From a checkpoint of a small mixture-of-experts model trained on Wikipedia.
Training: a variant of SOAP for the experts, 591M tokens, 3998 steps.
Below are experts of layer 5 (counted from 0) of a mixture-of-experts language model. Rows are named router (the router's row for the expert), up (a neuron's input weights, with its number), down (a neuron's output weights, with its number) and show model dimensions 0-159. Each number is 128 + 24 x the weight over its row's rms, rounded and kept within 0 to 255. Numbers have three digits each.
Before each expert's rows: "comes before" lists some tokens at least twice as common just after its tokens as in all text; "mostly gets" lists some tokens that are sent to it at least half of the time. This comes from a sample of Wikipedia text that the model never trained on. Tokens count by the router's weight.

# expert 3
comes before: ".", " |", "N", "S", "W", "T"
mostly gets: "U", " D", " T", " B", " N", " M"
router:086165126112114178138155107150160135090097123137108125139091093151118160142156112115116092133116125109099079152109115099085142152134143131140126105116098161143134099124104163119141119162111124127136147129148127102123106126122135139135167118085127122140174184140079070147139122086111150148080129123132160178160116151108117127108176110101170132095125144159153070140134106104122100110133125112111137124133084114154113103160143124117169145103125111127108137126113135099164142162144099
up4:154094107082148146165124159152177107127130097144141092137141154132148122130141156130170125103116124115094120182083126183147165130158085135140114113152111099142169136133166151122098103115118077128130134123147115104133143159177136125146142110126102122136161104090122094149163164134102159123148113094112127151130161196141149112121123133114151168112147133115103140138109162188138159104121124105103128132107097102135132103122140145109124122136169123113139132133152149073148120153091110
down4:117107180086133133167157151132124130138113094131115119120145124172125122155132197089129116150123160098123160129156151148114189116115196149127167117142093132101133121111140094078130122101177143122122111148156181120113131157124129160154112099160166161158114103149105142137122098126114132138148119125156149113177178129073161153111143124130104142135112132149107107116154131118098116114158098161140144149114154118149100171154162137151147112120145143139105114136146105150130141121115145
up5:155167165121141131121106163118149111103112123149147138152122090128156129100089106145158128150114163120103113136116086120191113102133127086104153102163105103138151101164120087115104138177161129091075116118143114100155161140149119103109117103140126138164139116125103119095154088100167127120107147160135186126143086121127129153150102131151146113107137094167159110103133109122125123144172149114138089099146120149138138148132178137106164160131147114144115112105129083136133124121174138
down5:140123103127113060107152111080094152136124131155131152076130136121168136125138145106140110133140132123140155128143132136104096101088101139131147119079145107125099157089138144153137114119131130092121118149122110104121151098128149090100134098115107169137123122148099089137086153113131116182075108155175157136096132084086118128115122152107133118184132120110169108113144127148141119130093194128149093136135109157153136140145158121170078108123088168149139157128136143127140121142126140
up6:105119184116138106123103070142145100171116112127178110101130114131133160146126103154145134180140169100119165157143128126119138083141129110127135099105113104152144150136151122132117067141179115136127137127150158140122144152125113139133166157098144130146110139117115141122134150116150142148096134120124079119148122120142163137119135121154067102091112122128104100189125116114119087119120078102141111117110133120127139163169198105142163104132121134130166152140112088165127111092155144
down6:144149134124152157132208124128133130124146101111135155104149145152090163123114103112120126154118075132112137114104117117111132146124138139097158146116180111162077136074124161114127110145140120129152166115125144139106159175136156145172105150110128156131154086136119133120149110115063098171138110122135181138133125128105097130108140124113136126131143121071123132150135089120138160118108187140108174101148124121111146122134090113135155112134141113143159070153139094133108166148143149
up7:135136131128132144185111110113136170103143137162109154153118102161164136093190072117157120162110141155129146131125125164155113143135157122118138182135096177138095098100120123100145099142127111124157175110136114166130123159124162130106175139110141119148130142096104124092116111121125162187107094141108147111119149128116099140160124152137162132097149132131173141156133139139130129138169121095174160135095112135172131103130121145134154148128122159106108137164117161174137123162096141
down7:117108153126131154155145117100113155137095111142161147163124152146140120140173125121169152128125106103181138145104140064112124130087085124124087118138129136124150128134067130161139137119132180167099112127154129120108130084134117142142104116103114135175157115117107107179165116139101143062180164144136084123085135093123142167126176139150113122107079115131129135104117150133123140136138134145119136194116140102134088138110149136141169135147154138126141129123126135138157148133145145
up8:133124119139124107122122124115120140115162108094173109138099129145151140113092069154154164128119150115133098160174138115111127108098148122116142132145151133120162149118134129131093139152118143131147150177141121157143116179135162097104094042154121151169154163133123140138155116155098116100133144139140137106173087142114132141124162162083078124131123155121084124117101106090121109105140116133104146108134153132116172108165140135118156078119126106120137142089105127141178132161120090
down8:119141096106141078131157122133150097129112124121139191148130108146164102122181120132133146132171154127148128118124127124122140121140103144103091115163115119114154137068119144154083104114144159132136135146141099120147111143130127163148115125130135172132140115136136175122140122108129160092132126132103164140095079140136145135170180106143091137122081134115148159131141148077118154083110119153154093133102122117119132169185085152125128125137138123156155122185090157085129108095157131
up9:147151134147126184164098111122124123115127141142085093111111094106166107086136133096104126143149163099103143102140135135130119111124146090122126148108126095128110131124110113105148150142121130107161135102102138147104151159133175138115127146096142126103133158121145111171152108124130120104140144169163128158150151132135158138145131092139149090140096054153166107201067151124130075169140147133145101141109148141124138119173134116146131117120103113113105139105137114165157152135119186
down9:099182145110134132125119135194154123156148128119112117139100111157119112149101067082132144144127106110122154082104144074137119136101136143125144129110138183101113144070138110161142142160086094149115135161165123134131138086142155146125166169114109090133112095127141127118174137097115117147155140142087174148139123097124092142115100126134168142084137148125121131111127152140168134120154092142145103134155136172119096131120123116148116144146131154121096122089135134166129156106136098

# expert 12
comes before: "-", "|", "  ", "=", " 0", " 1"
mostly gets: "\n", "\n     ", "|", "%", "\n   "
router:071091135101163127110113129101154145137146135174065113179150167123106174128156166108112110134109156116151141113127134124137109164145145176156108096123147120151115160112105144146122155136091128130140114089138102147153102127066141122130117140157177136137077122125117147105118126172135156162088106136166126107158101100125152120096139143123095131163162133128156108128152149115154138149096124115128111148125133100160137149112108118150102126158174106165111136159133107153136165141148113
up4:123117125160156126092141161153084143154130117101116175148141155156137131124144143095114137145162127122176109149096136138108155137139111106104109105127116126120121100103104140167149108134186112138116193128147070122138150163102113144105102094159169137126127102125083110134106137124077166164113143154118099130159111148126159145159129091114139139129157109157100132153162120060120125117086116100141112150143150164098092111088150114169143113109133119135120106148128143128142125163136095
down4:125125152170112120154120103111139141155118118149132168107116136141127087143136127130170099144121141141149075143095158118169109096103120126135097104086097129115123196130087137147116150128156095142156152120143129119146109135163095173109135193104169154172127108113147138116111128133152125096134096145104105126146085123115092112120101129119111139106110114107155109153148141137173132094166150169123180176158117126104131139135126162158135139089141171143145150118125128133126101080135152
up5:101135148094120107080154154134144121135137120118123117154115111161150120115086152123139142131160126102129118092128140158110136121139100094116175115117106074155174129166165129139078145149161159129118138160135107154139130168122179132089106152139127094132137137155118091157120102111140108107116137151133133138134099130119133129129129119118136158145109156118118129154090082121146115099114140202102076135148093097200120148112077112135094133132123131177122160156148124128159151150153122
down5:151139099141127144148097149143130160130138132147105129118077116070122143053124115119121124166102124107097134120078144166125137140124134146159095137105141160101110109100110145124125118093132132125150115166129143158146116157110156107120165152124103143127143138132093147085123148118127153133135105174086112114143127114132095154157111113136102129131109126086179131090143128108125115172108132159125072107124114134189121089097143174116172131147142119114106102114121137183154074129111126
up6:133149134117157143149117139172093148108131165105109159158139161117135123135150118107106057163183136135159113126105145135159134176149129134156114186165153123156120182118119099129143164113142093120162148121126114128152163119121187113125154179117150104123149112108122118130129163149161137104113103132158116131147133099124141179125125161122138150133147108133148115145109129103096155149149133142136125123134128153148134087135166118088148146138086142090094132117090152165078128085141123
down6:123103125114085104128125172146112159123090127124142090155152133112144131130091127104109118119102161121181129135144081130113150145133081124139155137106126089157108144134082152185135189124154100168140128152153136165091110142126152113111130164131076157123144120125106117127150122117084111083145112146080096136172143118092136126149149110106124145111128124077157108096109128122120163159115142111144124134147124153173146119126136160139138173136158164128081154088109112098120133117119141
up7:143114131114134099140133147093099076127111133123147074130143192126149111113141152131169131127088117144158147125181111103132133138127121126138168145119141164178154120087157099127143134123107134103096107099075136131134154106114153111114100133126145096184167175117151148088181110152177135132126146118165089131145081136124124129127114153089137138125088142133132138164140135114150122126082126124143131133098151110136123156115129109158124168124115120120146075118137116109163093125077125
down7:097128102139138119137155156096133142145099134102131120136168150186118152118104108093148124122155141134133172076160073118142116139079140142163111123139156095135145155133121111116080098107112136145145108153132119128125142099129097085114095116145118133099147168150147160116077120061139133116153100143163137099132123077113135116129148107152162125154145101150123125082142128174114143084119108126122123120151107098124174099126133113122131142084126140132139137138141147125150166110192165
up8:124170096111154113119122092127116132089102122172121126134120138144121188135099134151140158143128110081162091097110125127124095129119145145152184129157099116112106119137120109116156133100143109180131140158087131110124147171152143110086119118104119124170146086117086127120106121115159114146121160138114102166126157120116114149161134127176129119142116101087149122126122134109172116128126091090096145074109134108151126121099140096141110132159130138114170172161120130152084135150133066
down8:118114102132105128119114125132136112114124149128118128114145142104165123132128194130167089137130130132131134105126155115110133120143125157127141156101158142151176165129102116114178138164113120145127091143130116112123155134124192105168099096130111099119169171157123176144124161191097120131121118094117143116165114107121153143136145135125141169164165117139111129152111183111105152121085123130118158106106095082107186106125106130161114129143109132118091104105186089120129098137133101
up9:120136137175152118084172127129088147185175064143131124109146134144162111133126132104127155129160161120141072127103095113111122131152118159130116103149102081140112177100111143133167114143124124121134130115121074154146141146134107146169161129112133113109168135135087134116152142120095124124138180100105093098146101111159148132124111115101127111070104114120061128173117097149140092129112127123136105140120161132152106153118120140155152117113132144100115141101149109146144155095144122
down9:149134124156134097129119145115099126174117131129103106124151110092138090149151152131174118151166109160086142121142155143154127134144104101118151145158139110125169120099102131149088094102102155147127122126156121126084112090169090121158152100141117113131145179092127142128178097132145172097114140105133144124128124118127102107153115119111089117133110133182133125140131128144145100109115155112175140111146141128144106125131133083166141105118135053170122162109126074134067142143140129

# expert 2
comes before: "\n\n", " The", "=", "\n", " In", " He"
mostly gets: ".", " .", "?", " because", " said", " although"
router:143091122113153156153119101154120111184156109132122096178075125110081125157096108097123141145127170122157121171130105114143147144099157153131135127158087120090094123163137089132121153105157106122135150126127167120075152124125102193137133126141118096163133168148146127125146099116161140120165144101090150120191143162117126131151146145090137132108102116129093123141124136123127133151144148105121093147131143185121109104082133125129099142133160097154091121138119106117120108108146123
up4:123138087123131138099200113089151149114131149096172101168147128182135093179134131132166163155117104114138093122125131148158139072067114115110142157147139130105141127108183116149129119117128115136127147158164123142099096115113142152119125110121143089156125095110171160093101090130128146143165113123144169112142134144130084152147142170129137118114090128126148171127130100128108116129138126153140156135147103159127139136130164168133113124128141098142123100152126124118133167133108066
down4:096123178123126107102129130132134122122076133170121130100101088135128142129105131116187119127109138111119158134098111107135112117116149120109139141120143142132114131165142144165103143076106124136113137123158136106115174103125152132148140141147164117109109124178108154148095132120157138147138138147125114135180102145104134129136153087139140142117145086128082114132115144163115060156094107147087103127112156161176150116174069167098090129128180134159144143133139131159139127149143178
up5:125104107113120143129112135136148144135117146132154109132112106103111157159134157140097150124096111169142137087115119151182155115105104134100109137143117126110129121181118131133143139098125108057146106151181135120111163148067122111131068096141123089132127173160137148151148112130091138118144147093130135173084135146150127158105127105114171144164146120126146127153112093144139182129142141178082101135140139081148116150082138110112114119101107108146147116141153109118155156107120103
down5:108091164100101156086098141129106154127146150122139133118106110102141148095157149151095160155134145143148114142131115114100117147162132101072120121153122150140107163117141120158097138106168102120120088163093109101164124103169123108113160128122158124170140125133089133127139134099134148143117100128101105110130162106121133089127090172123152132184141098131098123119146139150098148175110125138104110169093136151181122106168130151125071128157134134123129139106186103149088107115137129
up6:098124152122125066143119108117118129142089146150160066137155141117076169148100148116146144164102153127136121152095119128131119184102081112116159132132157167098122132157132125126151117168151134148142097141111132162088125127150112119122129110100191142146111186108099127140123151122149139125131079097121125138142135156117119158120104099125131120119086123142086155159131131148065079104129098110090100092146131108158135145143150113148153147141145127126128105120143116155142140081151129
down6:130132152153152157174149140135102147104074135121144092130131110127166122086125136147157157145139156074130148114147183122138132129169151097140161107111108093140148062129155144140135144153088128127174133161135130110161170114115105103148156154109124113084124199125144120110125102179112150113103122132143137124161121133115099156101148171091114155139123123142086133105142110100142131106121141086145139138126125131154138099097139151087109149163134148133141154131141131147129101128160171
up7:140158182175122099152120102149117132182137088122124146142049113155128091165088105136112127117166151159117127116150099112101167156127084144125120163101126105098093109154172119151099136151125145104125155093141120120137133160112093141156133098167149102123130146113111104082148113114141169124102143143115111133113145138125117109132145093099171156120122130127120110148143155125128108169140135123152119137117154087153111141130176131174137092131146117130101136081135144159109145099135161
down7:067131117117118142071117155102145114183132066121109126142104128114156148130135158146105143122170155131131171094124131080149130107135121132114165076140163091138116098103078153127102125143115110137132117138163086074076123138124094112096127139117142151145104133141113123142143103148120105148126139173113167110117129127132109115133115127116145142134120133111094136104118131098139146096132105107079085136138114122107164093120116147137123088119167112102064140108135167100123111143108098
up8:122114075151169139095102125105119145177087088121127133107114129141121161157135138119175121130116144139158090099097143133144136199142131119135121157133103148081110146131158143156180105114161124127158156092122124162119125120161143165127090127140143136116122112133124093116136180129103148144122102126142163149117107127117172116148155110085112112063149115106128124087132132105142146149110130126159149096086100149146143111077173116147138155099091114129132118123138109178137136120104125
down8:090141115106159106138108135175101136187114118152124109132128123133132133125187121140107077115140123113107119132130150125096090134099167169180110164094142145135103155125110110141126110126163137157089132091086083098136101126160143205134074139125113147155116108105127154141123125111134133150121146139097123120188113110119116133157144093151141151091133123125102187093122151114128130115140140099139092140088119139126112132155122118116139110150078103122121123136122162147149147155092149
up9:144151192130132137128127153135182170150153077131128142123111153124120114111114110105159103138148150162136142155101097140102140099129103130107116164171108155127107128114166112140130136169168120154130146136103124159111118088098121141135173160129128142149131106106113132077138144091133120138095160084144087119168163122113139115131173126122147144113128129103077194177119091145122158126140147132160107132171131159162138114158089124111126110150147125105109123113101122097142155139108159
down9:097090100134121117104122157133153140127104093136108177131098158137125148122115131168163133110103165128142124155133104102111092167123146122123139096113146112142120081172097091136100125150152145133113141129125150127112147108127077113167165141118139129115136168151170093129133102150124106119131163101091166138159085127130119106095136126114154123092122156155106129117148093125146107135140203106125137126132116128094097145123111119143182161124129087149112135102149103095080134065125098